Experts of a small language model: 4 picks a token.
Below are experts of layer 6 (counted from 0) of a mixture-of-experts language model. Rows are named router (the router's row for the expert), down (a neuron's output weights, with its number) and show model dimensions 120-159. Each number is 128 + 32 x the weight over its row's rms, rounded and kept within 0 to 255.
Before each expert's rows: "raises" lists some tokens whose logits its average output raises strongly, later layers aside; "comes before" lists some tokens at least twice as common just after its tokens as in all text. This comes from a sample of Wikipedia text that the model never trained on. Tokens count by the router's weight.

# expert 37
raises: "ing", "ed", "ers", "er", "able", "ings"
comes before: "ing", "ed", "s", "er", "ers", " of"
router [102  94 152 170 163 179 176  89  81 106 152  79  94 113  85 130 102 159 153 172 147 158 107 160 137 151 104 116 164  96 152  70 174 167  74  89  45 118 138 134]
down0 [103  77 139 126 181  77 114 164 119 120 116 131 101  81 134 181  96 161 176 176 159 183  99 145 132 118 132 128 175  72 110 124 154 102 157 100 156 111 115 131]
down1 [106 140 134 147 160 146  69 120 194  79 126  98  91  86  98  78 150 169 103 129 104 162 143  83  77 117  59 117 114 116 125 104  57 119  92 108 145 110 135 160]
down2 [170  96  67 109 209  86 104 124 109 145 194 126 130 119  81 146 151 179  97 111 153 162 193 121 131  82 165 174 111 106 129 149 182 152 104  64  97 137 120 154]
down3 [ 96 206 127  67  99  34 137 100 144 181  77 129 180 116 181 141 137 103 121 164 184 156 128 120 162 138 163 132 106 140  80 116  99 123 161 219 128 163  98 106]
down4 [130 137 110 179 150 146 151 181 114 100  98 112 124 133 110 161 166 141 166 140 138 132 103 131 129 179 124 149 140 108 102 151  98 143  74 122 155 141  80 167]
down5 [125 148 154  87 161 136 143  76 133 104 186 119 154 108 148 148  42 133 103 101 142 152  90 119 141 167  70 178 152  69 156 146 132 156 147 161 104 174 127  77]
down6 [131  89  63  72 102 159 192 140 114 135 169 105 114 157 162  69  69 101 137 123 109 165 110 109 142 124 102  54 117 155 126 189 171 162 118 121 122 143 204 136]
down7 [121 119 167 130 124  99 185  91  97 117 155 139  91 138 108 126 166  70 124 181 164 164  98 160 120 150 156 144 157 130 133 136  96 102 139 192 173  68 139  99]
down8 [106 135 197 122 159 119 152 155  74 143 102 140 132 123  79 121 164 138  90 133 153  96 144  78 165 145 146  80 138 111 151 134 119 129 165  63  87 125 150 174]
down9 [158 128 150 135 153  87 134 130  82 128 123  56 159  71 146 146 144 112 126  93  99 126 145 151 112 108 151 136  90  90 118 152  93 123 151  80 140 113  99 104]
down10 [124 140 130 143 151  95 115  83 145 148 210  92 140 150 135 104 132 113 110 118 154 135 106 137 129 116 129 113 134 108 149 119 133 131 145  86 120 107 131 121]
down11 [171 156  58 132  90 119 124 128 171  96 158 129 146  92  93 138 118 142  47  93 176 107 103  97 121 143 160 112 158 198 139 157  89 143  71 113 115 130 170 112]

# expert 80
raises: " the", "t", " a"
comes before: " the", " a", " his", " by", " to", "mer"
router [148 115  86  98 183 157 177 178 169 115 121 132 115 135 110 134  93 124  89 124 193 163  93  99 118 123 191 140  89 100 186 168 106  84 133 140 138 136 125 130]
down0 [131 107 134 104 121 134  94 144  58 128 139 165 147 153 116 103  66 192 137  38 151 110 112 107 131 107  71 138  63 117 152 114 151 153 120 120 109  67 105 141]
down1 [128 114 158 114 110 138 123 140  87 147 171  76 129 112 165 177 129 152  34 130 140 105 128 145 127  97 130 135 108 137 150 194 192 127 164 146 118 146 162 137]
down2 [ 91 157  92 149 157 143 112 167 143 140 157 186 136 151  93 146 137 128 126 145 151 160 116 179  88 137 103 140 122 186 114 100  96 110 134 124  92 198  90 134]
down3 [115 172 131 211 123 116 110 139 116 179 153 140 147 112  78  36 206 136 145 122 147 150 164  31 122 151 160 153 127 185 106 126 104 146  78  77 118 174 136 133]
down4 [118  78 140 109 138  92 193 117 162 157 140 127 118  97 108 120 151  90 130 144 112 143 105 102 141 118  28 128 141 112 139 139 152 158 169  79 118 101 219  83]
down5 [ 89  90 126 193 150 159 150 104  86 121 100 119 174 154 149  93 125 185 101 100 166 131 122  58 100 170 158 137 145  93 139 131 144 113 145  81 133 140 190 135]
down6 [ 94 187 181  69 172  97 139 121  95  64 148  67 122 112 124 104 130 153 159 151  93  81 144 110  99  93  94 160  89 159 110  96 101 174 169 116 163  78 114 110]
down7 [131 139 138 215 116  63  75 129 194  94 156 131 110 146 142 139 152 135 127 124 113 114 110 148 119 145 160  58 201 191 104 129 107 133 152 138 128  97 209 105]
down8 [123 123  76  87 137  60 143 116  85 109 132 175 140 204 173 133 145 154  89 136 108 159 133 115 178 126 201 177 104 131 120 138 108  52 157  89 151 127 132 111]
down9 [144 127  93 168 181 136 128 124 141 186 120  91 184  59 146 111 106 144 179 149 133 160  96 143 149 104 148  68  82 117 106 174 159 115 132 137 157 100 129 126]
down10 [173 111 136  97 197 114 134 165 124 128 110 105 127  87 137 137  92 137  48 122 101 140 110 133 136 106 135 136 129 116  76  92 116 152  97 105 208  89  67 130]
down11 [135  57 104 173 182 145  98 159 100 139 159  91 118 127  24  74 124 113 129 107 108 122  46  67  95 102  91  62 132 160 108 128 156 131  94 118 117 167  84  44]

# expert 89
raises: "ing", "ers", "ed", "all"
comes before: "ed", "ing", "s", "er", "ers", " of"
router [ 91 141 144 199 145 175 158  94  71 150 134  83 114  95 115 117  49 147 133 159 133 125 131 166 155 116 113 135 102 101 156  52 134 116  96 110 119 157 167 104]
down0 [116 119  65 152 157 140 118 129 170 144  98 181 152 182 165 161 124  67  99 149 169 174 102 143 160 143 101 165  70  75  78 150 141 139 171 187 120 150 147 158]
down1 [125 141 120 104 116 158 172 134 135 161  48 163 128 135 157  72 135 107 105  52 170 115 101 170 145  85  67  95 178 133 190  97 143 141  87  90 125 115  69 145]
down2 [117  71 147 123  90 102  92 127  95 124 142 132 105 109 117 121 122 137 148 109 148 139 101 107 115 182 168 156 104  92 177 120 109  67 133 153 109  80 136 134]
down3 [117 141 147 171 168 119 114 182  93 105 101 134  97 129 134 158  42 144 114 141  96 104 167  98  79 124 141 140 129 145 190 131  96 101 161 111 171  97 101 102]
down4 [109 171 148 128 117  90  90 148 119 141 158 174 171 127 163 214 169 145 120  99 156  65 106  89 124  93 123 166 114 160 147 137  69 110 156 167 206  57  94 174]
down5 [130  92 150  89  86  90 103 189 174  91 148 180 117 124 130 154 119 148  57  94 142 140  94  73 150 176 123 105  98 138 109  88 118 148 136 111 125 146  94 108]
down6 [136 136 156 142 146 108  99 130  91 144 153 174 123 143  80 178 129 163  88 119 126 136 133 165 171 114 116 135 168 159 104 140 147 155 155  76 100 111  85 152]
down7 [190  64 119 147 163 130 209 162 115 180 116 191 166 202 161 109 141 200 184 162 120 136  66 124 127  95 154 128 138  85 138 127 150 130  94 171 109 135  98 142]
down8 [ 96 164 175 145 141 129 142 202 124 169 147 127 153 106 107 193 139 106 185 187 110 108 154 147 131 106 197 122 187 108 159 149 152 141 134  83 144 129  99  86]
down9 [143 115 159  89 163  90 102 152 110  82  84 130 103 137 108  97 148 155 115 120 129 166 153 127 122 170 129 165  92 135 109 174 125 146 111 156 159 138 167 124]
down10 [164  82 182 139  87 142  87 157  97 119  74 163 164 122 153 106 167  96 113 151 107  53 139 145 175 131 184 113 118 156 141 125 148 113 152 106 164 129 117 160]
down11 [147 106 178 141 122 173  74 129  97  99  34 142 109 104 161 117 139 158 145 119 110  66 110 157 145 151  85 104  98 135 129 121 143  97 126 164 165 106 161 130]

# expert 84
raises: "th", "5", "8", "7", "6", "3"
comes before: " |", ".", ",", "–", "th", ";"
router [139 112 131 168  97 101 168  83 149  96 118 163  74  66 139  95 150 141 146  91 161  91 161 165 119 110  75 150 139 127 164 121 109 123 134 119 132 158 152 164]
down0 [ 99  86 165 147 112 196 131 112 147 126 117 113 135 141 117  94 150 138 161 152 119 131 128 120  82 142 158 171 118  72 131 169 155 107 150 120 201 161 150 149]
down1 [ 55 128 157 104 109  65 165 132 112 164 117 130 118 190 142 136 135 115 171 121 100  99 150 196 124 145  77 164  89 103 205 148 133 152  88 133 110 170 104 124]
down2 [156  95 122 149  75 155 117 157 155 112 100 111 151  98  52 150 148  98 100 114 125 123 186 116 174 117 142 147 145 117 116 150 156 120 158 158 156 126  72 139]
down3 [ 64 102 193 140 106 123  97 122 103  89  71 136 172  96  95 128 134 151 150 113  79 120 115 141 179 154 202 156 201 161 123 162  93 140 105  93 128 166 119 167]
down4 [ 87 145 107 118  84 101  80  72 158 144 171 138  93 113  88 172 103 128 139 154 143 127 129 130 160 135 128 111 169 111 164  53 121 149 109 127 108 140 151 166]
down5 [ 89 129 118 136 129  87 169 118 112 111 145 108 117 104 129 113 128 136 195 148  89 157 116 140  92  90 132  96 132 120 125  94 155 133  85 116 104 142 153 165]
down6 [102 158 193 168 177  82 161 106 110 157  78 126 122 125  95  93 188 166 156  94 115 182 121 139 114 167  88 136 146 141 186 101 125 161 166  92 154 132 174 127]
down7 [148  92  72 108 174 158 116 232 135 132 153  90 108 144  26 147 164 152 136  91 116  88 147 131 121 149 139 131 128  71 100 200 118 184 163 183 141 116  85 139]
down8 [132 111 166 109 146  91 130 176 104 136 181 149  98 151 195 153  72  84  75  75 104 138 111 154 146 137 134  82 122 157  95 118 109 117 118 148  99  93 138 178]
down9 [127 169  86 121 105  67 103 170 135 143 161 125 150 149 157 130  92 136 129 110 114 102 105  99 137 162 100 157 114 107 106 151 147 117 108 180 163 167 142 161]
down10 [ 93 111 124 114 138 149 118  78 167 135  83  98 107 147 147 142 147  68  71 121 166 149 157  77 146 146 106  95 150 114 174 171 122 158 131 169 132 142 105  68]
down11 [140 108  82 121  94 134  86 122  94 102 165 152 146 150 131 107 132 167 202  96 154  81 128 170 181 127 149 103  85 129 137 163 137  70  82 138 139 131 170 110]

# expert 122
raises: "201", "0", "8"
comes before: "0", "1", "6", "5", "3", "2"
router [140 113 160  74  95 141 107 136  86 179 109 130  66 119  98 135 113  93 161 118 153 162 133 142 131 120 147 129 162  99 140 142 121  93 111 169 102 171 124 120]
down0 [118 157 164 107 117 111 127 147 113 142 139 176 122 100 109 170 137 108 117 152 134 147 169  59 105 118 156  98 116  92 124 110  64 119  73 104 131 118 122 104]
down1 [ 97 150 162 127 168 151 146 129 123 158 151 128 133 162 128 108  99 123 167 103 180 153 148 164 113 137 137 122 145 104 159 146 119 116  82 143 135 127 156 167]
down2 [152 138 148 120 105 174 136 119 163 137  91 127  75 176  98 132 136 106 108 153  95 123  82 129 152 187 122 108 178 108 175 136  66 117 140 124 164 209 190 109]
down3 [132 129 136  92 115 144 161 175 121 154 157 150  56 154 118 167 120  65 118 184  76 106 170 170  79 116 151 131 170  72 167 102  82 126  92  89 179 204 116 177]
down4 [ 98 166 158 163 128 185 162 130 132 113  93 133 140  88 144 157 154 152 166 127 136 136 111 116 117 145 183 192  93 223 139 169 104 140 140 144 107 103 123 140]
down5 [129 102 154 131 131 144  57  86 126 101 131 129 159 208 128 199 136 142 170 138 117 122  83 137 128 131 120 132  98 102 121  78 131 110  58 114 139  97 138  73]
down6 [118 140 107 116  79  77 171 162 166 130 122 126 181 154 105 134 147 165 115  44 178 126  82  73  79 168 149 151 125 158  74 150 124 116  94 144 166 124 100 107]
down7 [154 183  72 126 129 154 120 156 179 132 116  77 130 120 139 143 153 110 104 195  89 251 136 103 150 120  98 131 141 183 158 119 129 113 147 137 174 143 160  94]
down8 [ 92  80 128 135 141 144  69 116 147 189 134 122 113 168 145 180  63 119  88  64 144 111 140 168  64 127 150 151 127 161 125 157  86  88 161 149 141 134 178 105]
down9 [100 125 142  91 141 111 157  90 113 169  92 125 115  86 103  85 120 140 154 160 149 145 128 148 151 133 165 106 131 115 136 152 169 145  97 106 174 161 244 132]
down10 [116 117 148  86 167 156 135 102  79 144  98 136 174 160  97 162 105 147 156  94  56 168 143 167  82  96 163 132 191  93 140 114 173 139 175 115 127  69 114 155]
down11 [ 58 144  62  34 106 130 101  75 105 120 106 113  50 108 159 122 120 136 162  84 143  91 154  93 128  39  75 170 137 127 151 131 141 137 127 163 146  92  91 141]

# expert 40
raises: " of", " (", ".", ";"
comes before: " of", ",", " in", ".", "\n", " and"
router [ 84 158 155 111 162  88 169 143  93 164 171 117  91 143 109 109 200 189 126 104 152 100 165 108 135 157 120 188 103 106 100  99 166 197 154 111  91 156 119 109]
down0 [ 93 106 132 158 131 126 137  70 128 200 110 171  82 190 159 108 138 103  90  82 121 186 131 119  97 214 168 115 149 135 142 194  81 118 125 129 140  94 165 164]
down1 [124 135  86 159 176  98  56 121 108 114 128 137 174 141  98 126 133 129 184 173 109 143 182 139 143 108  64 113 139 185 177 155 119 144 112 138  42  66 100 129]
down2 [129 161 114 123 116 141 146 137  47 153 132 199 120 217 143 176  59 139 171 108 146 113 106 126 151 117 168 101 115 107 197 109 102  93 146 160  54 120 156 122]
down3 [137 107  84  80 145 139 151 145  85 160 149 151  62 107 105 158 168 101  80  76 122 145 126  83 153 122 118 125 149 118 127 118 108  84 141 156 158 107 104 116]
down4 [ 67 170  97  63 165  84 132 170 173 163  76 140 145 106 133 159 100 164 183 124 113 128 132 133 146 102 167 135 135  94 108 133 129 134 144  36 186 133 122 151]
down5 [145 118 169  98 116  77 172  91  38 159 110  93  95 102 112 197 113  71 162 146  88  97 124  88 146 124 123 126 112 106 138  92 154 213 157 117 164  89 142 138]
down6 [119 128 150 147 106  68 137  92  97 139 102 100 115 129 112 134 121  85 130 145 203 119 149 119  81 116 152  65  69 148  68 102  83 103 144 182  62 105 154  94]
down7 [131 165 120 108 182 170 149 154 107 188 124 137 168 109 124  93 136  99 160  94 128  83 136 134 144 101 131 187   6 155  79 181  96 138  78 133 106 149 183  96]
down8 [165 120 122 143 110 167 161 130 147  67  67 161 121 108 212 141 141 111 118 123 119 127  84 177  98  96 185 153 128 113 139 116 129  57 105 115  91 115  98 128]
down9 [103  80 155 154 119 171 192  97 138 154 139 179 197 143 130 133 136  77 136 139 159  97  87 156 157 165 147  94 200 162 117 105  89  96 142 113 149 139 184  91]
down10 [118 100 147 103  86 162 106 120 150 167 125 189 109 122 127 171 178 125 167 147 148 108 132 148  94 161  97 145 177 132 108 123 129 109 145 155 117  94 123 133]
down11 [149 135 105 131 145 119 137 164  76 156 121 117 158 120  82 129 145 140 145  79 127 153 190 161 151  96 120 121 140 141 141  74 120 162  74 106 157 152 140  96]

# expert 60
raises: "5", "7", "°E", "0", "4"
comes before: " |", ".", "%", " |\n", ";", ")"
router [170 159 142 152 173 129 154 122 184 109 131 127 159 105  70 146 127 155 130 124 147 141 185 145 196 141 108 161 118 118 124 131 165  92  73  76 123 132  98  93]
down0 [145 146 143 107  81 139 103 211  77 113 110 138  94  90 126 189  91 114 105 145 129 150  95 141 161  72 115 125 118  81 127 119 153 146  54 169 123 135  77  96]
down1 [141 142 137 147 132 139  99 118 168 141 121 125  51 158 126  66 166 134 116 150 135 131 104 120 130 183 120 111  80 101  86 120  76 160 105 134 102 114 110  95]
down2 [157 133 135 106  81  90 110  87 116 131 120 114  71 140 103  90 111 131 116 103 118  65 124 123 158 123 152 131 207 116  69 116 128 129  83 180 187 118 169 139]
down3 [128 133  64  98  73  78 146 132 102 186 118 102  84  95  82 137 118  75 186  93  70 149 118 153 100 125 213 180  58  74 112 111 145 149  95 139 136 141  80  98]
down4 [170 118 131 119 129 117 155 155 178 115  92 144 130  91 136 146 146 147 175 111 148 119 116 129 151 100 129 129 123 134 114 124 148 117  84 164 114 146 170  36]
down5 [185 116 126 139 148 152 132  96  91 113 131  48 154 106  86 154 159 135 176  92 143  94  97  92 152 121 109 155 104 124 160 162 125 177  97 105 115 124 120  78]
down6 [153 118 109  97 111 132  90 132 150  84 138 110 102  77 151 108 117 177 112 138 154 109 150 157 166 148 170 128 128 175 131 188 136 112 164 140  90 121 104 158]
down7 [202 146 150 155 147 127 117 142 131 165 166  97 155 145 156 104 116 122 110 168 116  98  63 107 153  82 120 130 100 171 166 165 148 117 166 145 100 184 117  74]
down8 [139 116 166 180 152 156 136 151 167  89 131 127 122 107 127 148 139 125  51 164 137 137 151 158 106 107 148 113 136 138 122 141 154 126 156 109 101 146 103 100]
down9 [127 120  92 100 166 149 140 138 130 162 175 202 163 123  91 184 155  70 113 123 113 133 161 123 131 146  78  35  67 139 132 159 103 133 140 189 113 155 163 112]
down10 [155 116 108 130 133 123 164  95  63 130 106 148 170 170 107 122 164  98 111 173 148 147 106  70 134 119 127 150 136 151 162  92 134 122 116 149 165  99 143 220]
down11 [142  98 177 137 163 120 128 204 146 102 119 200 120  81 141 155 132 115 145 124 113 156 164 123 183 116 128 116 127 107 157 126 103 117 170 166 171 128 115 162]

# expert 73
raises: " However", " In", " The", " This", " According", " They"
comes before: " The", " He", " In", "==", " It", " This"
router [170 175 101  85 151 165 100 129 157 126  85 149 123 149 122 120 176 174 149 139  79  89 113  49  27 117 172 106 131 171  88 164 113 134 108 148 142 159 100 137]
down0 [120  93 154 126 162  91 163 141 101 140 169 117 167 145 107 151  92 106 134 194 141 144 202 109 132 101 143 103 171 149 103 109 130 205 137 108  98 146  94  87]
down1 [101 118 155  97  65 150 153 114 128 170 123 162 149 104 152  69 109 135  97 156 142 167  71 141 107 147 119 132 185 165  95 150  93 123 151  95  96 190  94 131]
down2 [101 155 155 135 110  57 167 102 162 137 144  94 161 127  74 131  95  84 186 155 113  91 125 119 102 151 103 165  95  84 140  82  75 124 145  99 139 127 187 174]
down3 [148 146 140 147 166 164 108 164  99 209  83 113 176 183 135 119 170 108 115  59 154 148 168 106  84 132 100  94  74 136  84 129 174 100 146 155 161 126 158 147]
down4 [ 69 121 119  72 149 158 132 122 140 158 130 106 129 111 121 153  56 120 106 207 165 153 125 103 161 116 143 148  97 105 144 111 179 126  84 149  72 107 122 120]
down5 [169  73  97  84 133 153 120 134  99 104 145 114 114  94 186 133 115 152 170  98  86 147  71 146  79 198 124 139 161 123  79 127 114 115 190 121 127 156 148 121]
down6 [115  61 107 123 170 196 139 114 136  94 167 150  95  64 161 173 127 107  81 118 140 162 116 193 142 116 120  98 124 150  77 141  94  92 147 149 120 174 156 151]
down7 [159 169  79  82 187 148 117 178  92  82 119 106 178 132 129  93 140 124 118 141 109 135 202 115 105 131 188  91  82 150  97 154 109 172 119 151 156 123  68 136]
down8 [130  91 106 165 144 166 163 113 171 104 125 128 105 114 133 104 143 117 149 105  91 119 122 153 107 121 139 158 149 144 131  64 118 117  84 128 113  75 148  83]
down9 [ 59 169 142 118 161 168 161 161 149 161 143 135 115 102 166 154  59 179 161 133 153  54 137  93 100 113 143  88 104 115  66 131 156  85  90 129 185 148 168 105]
down10 [144 100 155 154  57  77 114 135 127  62 174  87 173 103 113 147 127 171 161 180 127 163 109 179 161 147 163 110 131 131 119 139 106 201  97 165 216 150 119 112]
down11 [119 149 105 102 170 203 102 149  96 105  74 154 174 106  95 106 117 129 103 157 139  63 133 127 146 102 102 102 135 116 132 161 143 115 123 179 158 131 166 113]

# expert 120
raises: "th", "rd", "."
comes before: " |", ".", "–", ",", ";", "th"
router [ 73 113 140 173 121 126 136 101 125 111  74 189  79 117 138  79 102 177 139  84 169 100  97 179 113 139  63 142 108 119  99 136 167  82 143 115 189 171 150 134]
down0 [148 157  96  96 158  78  88 117 164 179 122  99 154 132 134 136 127  85 146 164 128 141 157 135 101 152 134  83 134 111 100 169 151 120 110  95 172 147 121  97]
down1 [184 104  93 136 159 136 104 166 135  67 147 185 130  75 149  88 109 158 117  88 105  89 116 175 147  62  73 127 150 154 152 145  70  55 149 167 140  67 108  85]
down2 [163 129 137  44  93  68  79  89  63 133 141  92  79 157 138 111 119 153 147 166 153 159 152 121 110 116 175 134  88 153 120 124 165 109 121 133 130 154 109 155]
down3 [ 63 102  84 134 179 147 105 169 106 139 113  82  95 141 208  73 126 127 144  79  65 113 113 215 118 169 127 127  84 160 141 157 141 146 121 141 154 111 119 113]
down4 [121 149 159 102  99 114 101  89 183 140 184  94 157 178 139 127 133  75  94 132 143 133 168 108  96 168 122 102 120  99 121 105 181 154 172 199 100 104 114 111]
down5 [152 140 108  76 136 115  79 123  68 182 123 142 114 109 155 125  79  96 135 136 113 129 140 199 120 115 128 109 134 149 146 154 128  89 117 113 154 160 103 152]
down6 [207 197  97 103 142  73 105 166 104 150 124 117 119 159  56 178 209 146  82 132 174 126 147  88 223 122  87  74  88 134 106 129 110 133 109 159 151 165 200 114]
down7 [133 136 141 114 150 183 126 132 165 162 108 139 130 120 174  94 155  79 135  79 149 165 124 114 138  72 130  57 132 187 127 120 147  75 110 113 124 135 129 110]
down8 [106 106 137 117 103 176 126 119 137 102 125 133 142 123 128 164 115  88  83 169 135 160 134  79 143 110 124  86 122 219 205 105 140 130 209 127 118 105 111 146]
down9 [ 77 107 144 195  91 143  99 119 160 139  84 136 168 145 221 101  52  73 135 102 136 107  85 141 128 125 111 139 122 109 157 110 129 125 116 173 126 166 105 166]
down10 [117 104  75 113 126 181 126 142 109  99 133 160 129 152 160 152 101  53 134 170 105 154 134 136  84 153 129 118 111 102  66 125  82 173 131 132 115  99 120 127]
down11 [134 164 133 125 107 126 102 119  82 217 111 140 114 175 131 111 133 155 192 122 141 147 109 142 144 161  74 159 152 185 157  99 191  99 143 162  85 170 172 179]

# expert 72
raises: ".", " of", ",", " in", "\n\n", ":"
comes before: " of", ",", " in", ".", " and", " was"
router [ 81 130 161 120 144 136 180 127 103 148 163  91  89 142 119 122 197 145 139 197 105 122 154  79 135 103  91 142 128 146  98  96 111 179 156 116  79 170  90 137]
down0 [145 148 176 131 120 113 133 140 175  81 100 132 193 185 127 119  95 152  58 105 175 167 143  56 143 156 137 132  99 103 104 197 162 121 119  81 176 137 152  79]
down1 [152 121 112 145 153 136 129 101 149 140  72 119 148 105 149  64 190 145 113 129 170 120 125 134 147 139 129 136 104  69 106 150 162 105 184 138 110 164 123 165]
down2 [136 133  94  52 148 157 135 171 141 166 128 138 126 102  99 160  91 157  77 159 126 140  61 153 153 109 142 133  88 124  71 177 154 105 146 133  95 137 117 124]
down3 [ 85 131 120  88 110 160 107 163  92  93 100  74 165 163  92 138 132 141 133 139  97 163 134 105  87 159  88  94 134  73 163  88 102 131 139  82 179 116 139  68]
down4 [113 142 131 121 102 138  76 183 163 146 140 149 130 235 149 129  85  71 146 161 159 116 164 144 134 116 142 147  86 195 135 119 157 164 130 146 175 105 118 159]
down5 [ 47 177 218 123 128  82 135 127 165 151 111 155 158 116 106 125 164 133 139  99 122 153 118 122 160 159 126 130 129 138 116 158 140 182 146 139 154 136  86  87]
down6 [140 132 114 195 103 168  76 145 127 156 119 118  92 148  81 167  75  85 114 156  52 104 155 181 185  74 171 110 132 168  77 105  78 189 162 162 101 114 198 143]
down7 [160 109 122 129 105  97 145  78 153 162 149 130 156 155  68  89 110 152 141 168 163 104 118 126 127 112 225 110 140 109  74 158 123 210 141 114 108 124 119 180]
down8 [159 108 136 138 102 155 123  96 158 128 129 131 109 102 141 137 109 131 124 111 150 125 150 141  75 103 158 123 172 175 102 131 131 157 177 177  94 150 138 108]
down9 [161 165 132 130 133 128 143 116 145 103 134 151  92 152 122 111 104 154 135 144 135 113  85 139 161 157 157  87 125 140 112  87 131  98 111 118  91 135  98 153]
down10 [119 151 132 137 124 114  97 166 106 182 112  93 120 187 135  75  49 110  88 164 124 140 137  87 128 122 178 175 141 115 133 151  40 179 113 120 129 119 139 122]
down11 [123  73 159 144 120 124  97 112 157 145  84 115 109 101 110  64 167  80 171 157 138  96 127 143 148  57 132 129 196  87  64 100 119 132 162 165 154 122 140 135]

# expert 66
raises: "0", "6", "4", "5", "3", "9"
comes before: "6", "0", "5", "8", "3", "9"
router [145  99 161 156 152 160 117  76 134 114 178 117  83  76 152 129 147 157 150 133 162  88 137 135  99 100 128 176 136  94 173 130 108 118 156 144 110 162  97 121]
down0 [145 128  71 147 118  87 110 111 144 147 170 114 145 122 120  96  96 158 130 165 120  96 152 128 157 131 122  93 122 176 155 124 206 165 133 159  97 128 139 140]
down1 [136 122 185 103 132 163 146 129 128 170 107  93 104 140 144 106  93 128 108 120 147 126 149 129 107 175  50  84  93 144 135 116 181 149 151 178 106 150 150 155]
down2 [150 124 153  88 140 159 106 115  71  91 168 158 108 110 109 180 123 160 123 115 154  94 112 138  93 157 140 170 142  52 141  98 114  77 133 141 111 127 162  70]
down3 [106  97 122  50 182 117  97 111 106  93  84  85 157 126 169 120 140 146 139 116  93 100 203 115  81 109 144 131 151 151 122  65  92 185 166 222 129 128 116 131]
down4 [161 119 155 109  99 126 162 165  89 103 151 150 119  68 142  71 130  84 148 121 127 163 119 118  73 142  95 130 183  76 154 151 141  61 143 186 147 142 116 160]
down5 [134 211 106 148 157 116 142 139  99 147 113 157 106  79 120  86 122 122  93 119 125 110 123 141  70 136  82 191 125 150 135 136 118  80 110 119 115 126 138 108]
down6 [134 104 155 202 107 112  77 119 124  73  98 182 125 198  73 103 152 201  64  74 145 145  98 135 136 123 112 132 145  74 117 118 111 114 118 157 124 109  98 212]
down7 [106 107  88 163 168 124 153 102 130 114  83 152 154 146 119 140 179 178 142 121  89 122 159 100 148 120  65 121 109 165 136  75 148 184 192 131 134  74 104 102]
down8 [154 159 123 141 138  99 104  99  73 120 105  87 145  99  85 140 170 104 170  92 122 103 115 139  89 123 145 159 132  79  97 127  96 164  85 166 133 158  42 126]
down9 [122 192 114 119 107 146 150 171 109 143 152 151 142 116 163 111 133  94 126 163 154 140 100 174  99 119 117 166 114 113  85 116 151 141 155 151  91  97 147 111]
down10 [165 152 197 131 125 120 139 122 121  99 196 100  90 109 128 131 118 117 116 151 195 173 113 163 164  91  98 178 133 128 169 104 139  88 129 145 107 137  87 173]
down11 [117 129  89 129  97 112  96 130 151  68 119 106 132 118 132  94 138  80 202 108 119 141 111 167  72  88 107  20 110 119 130 171 137 118 116 170 152 122 156 125]

# expert 33
raises: " of", "'", ",", " in"
comes before: ",", " of", " and", ".", " in", " were"
router [106 140  99 133 106 110 170 185 122 137 136 107  69  70 106  89 137 150  96 142 107  67 158 110 134 184 191 139  88 143  84 102 131 107 179 118  85 162 115 132]
down0 [108 116  93 126 135 112 118 112  84 109 167  96 164  71 130  77 164 156  93 133 117 137 156 131 133 144  98 175 162 158 108 101 145 173 231 117 192 164  99 145]
down1 [ 89 142 100 141  89 137 130  92 163  95 130  60 152 134 140  74 109  76 137 124 135 154 112 178 126 103  67 152 143 153 107  42 110 174 154 178 132 117  84 134]
down2 [ 99 148 132 125 155 122 144 151 114 128  77 105 125 110  84 107 170 154 186 129 125  66 150 134 137 106 156 152 124 162 140  67 114 195  99 112 121 134 129 147]
down3 [167 167 134 117 163  90  97 142 186 139 161 136  58 109 143 150 137 114  80 162 135  99 156 160  86 154 148 124 146 146 115 142 140 128 139 101 159 119 162  68]
down4 [149  99  97 146 145  73 201 115  85 116 172  87  98 144 132  97 136 136  83 150 138 143 127 102 118 132 150 105 129 186  77 165  77 191 158  79 152 141 128  86]
down5 [135 106 119 126 139 142 164 114 128 137 151 160 132 145  74 153 161  98 106 150 106 146 155 109 122 100 120 125 119 115  76 109 105 110 113 122 116  97 153 139]
down6 [123  99 104 148 122 139 109 173 163 124 122 130 133 127 125 147  82 131 143 158 126  79 129 123 147 153 128 131 141 109 139 115 144  90  65 107  81 159 110 146]
down7 [144 121 147 146 110 130 145 161 183 128 186 139 111 119  56 112 148 157 139 154 130  90 157 111 105 134 219 166 107 145  91 129 213 106 155 142  78 131 157 148]
down8 [ 77 118 143  58 112  83 104 121 129  81  91  82 166 116 142 132 139  98 131 118 199 150 125 168 141  95  77 118 193 168 163 110 128 128 143  82 159 138 170 150]
down9 [124 176 116 175  94  94  85 151  84 145 105  99 121 106 126  83 100 171  96 101 111 113 116  86 143 149 138  74 123 142 135 146 131 139 130 215 136 159 151 107]
down10 [143 139 165 118 152 133  99 117 106 132  74 131 207  49 111  72  93 133 107 164 119 195 161 103 165 148 125 139 137 118 146  95 162 118 195 161 124 155 157 112]
down11 [151  88 114  62 103 164 148 150 130  64 127 137 119  83 136 113 149 143  90 151 193  93 148 133 157 131 104  91 129 121  72  86 163 148 110 142  88 119  59 106]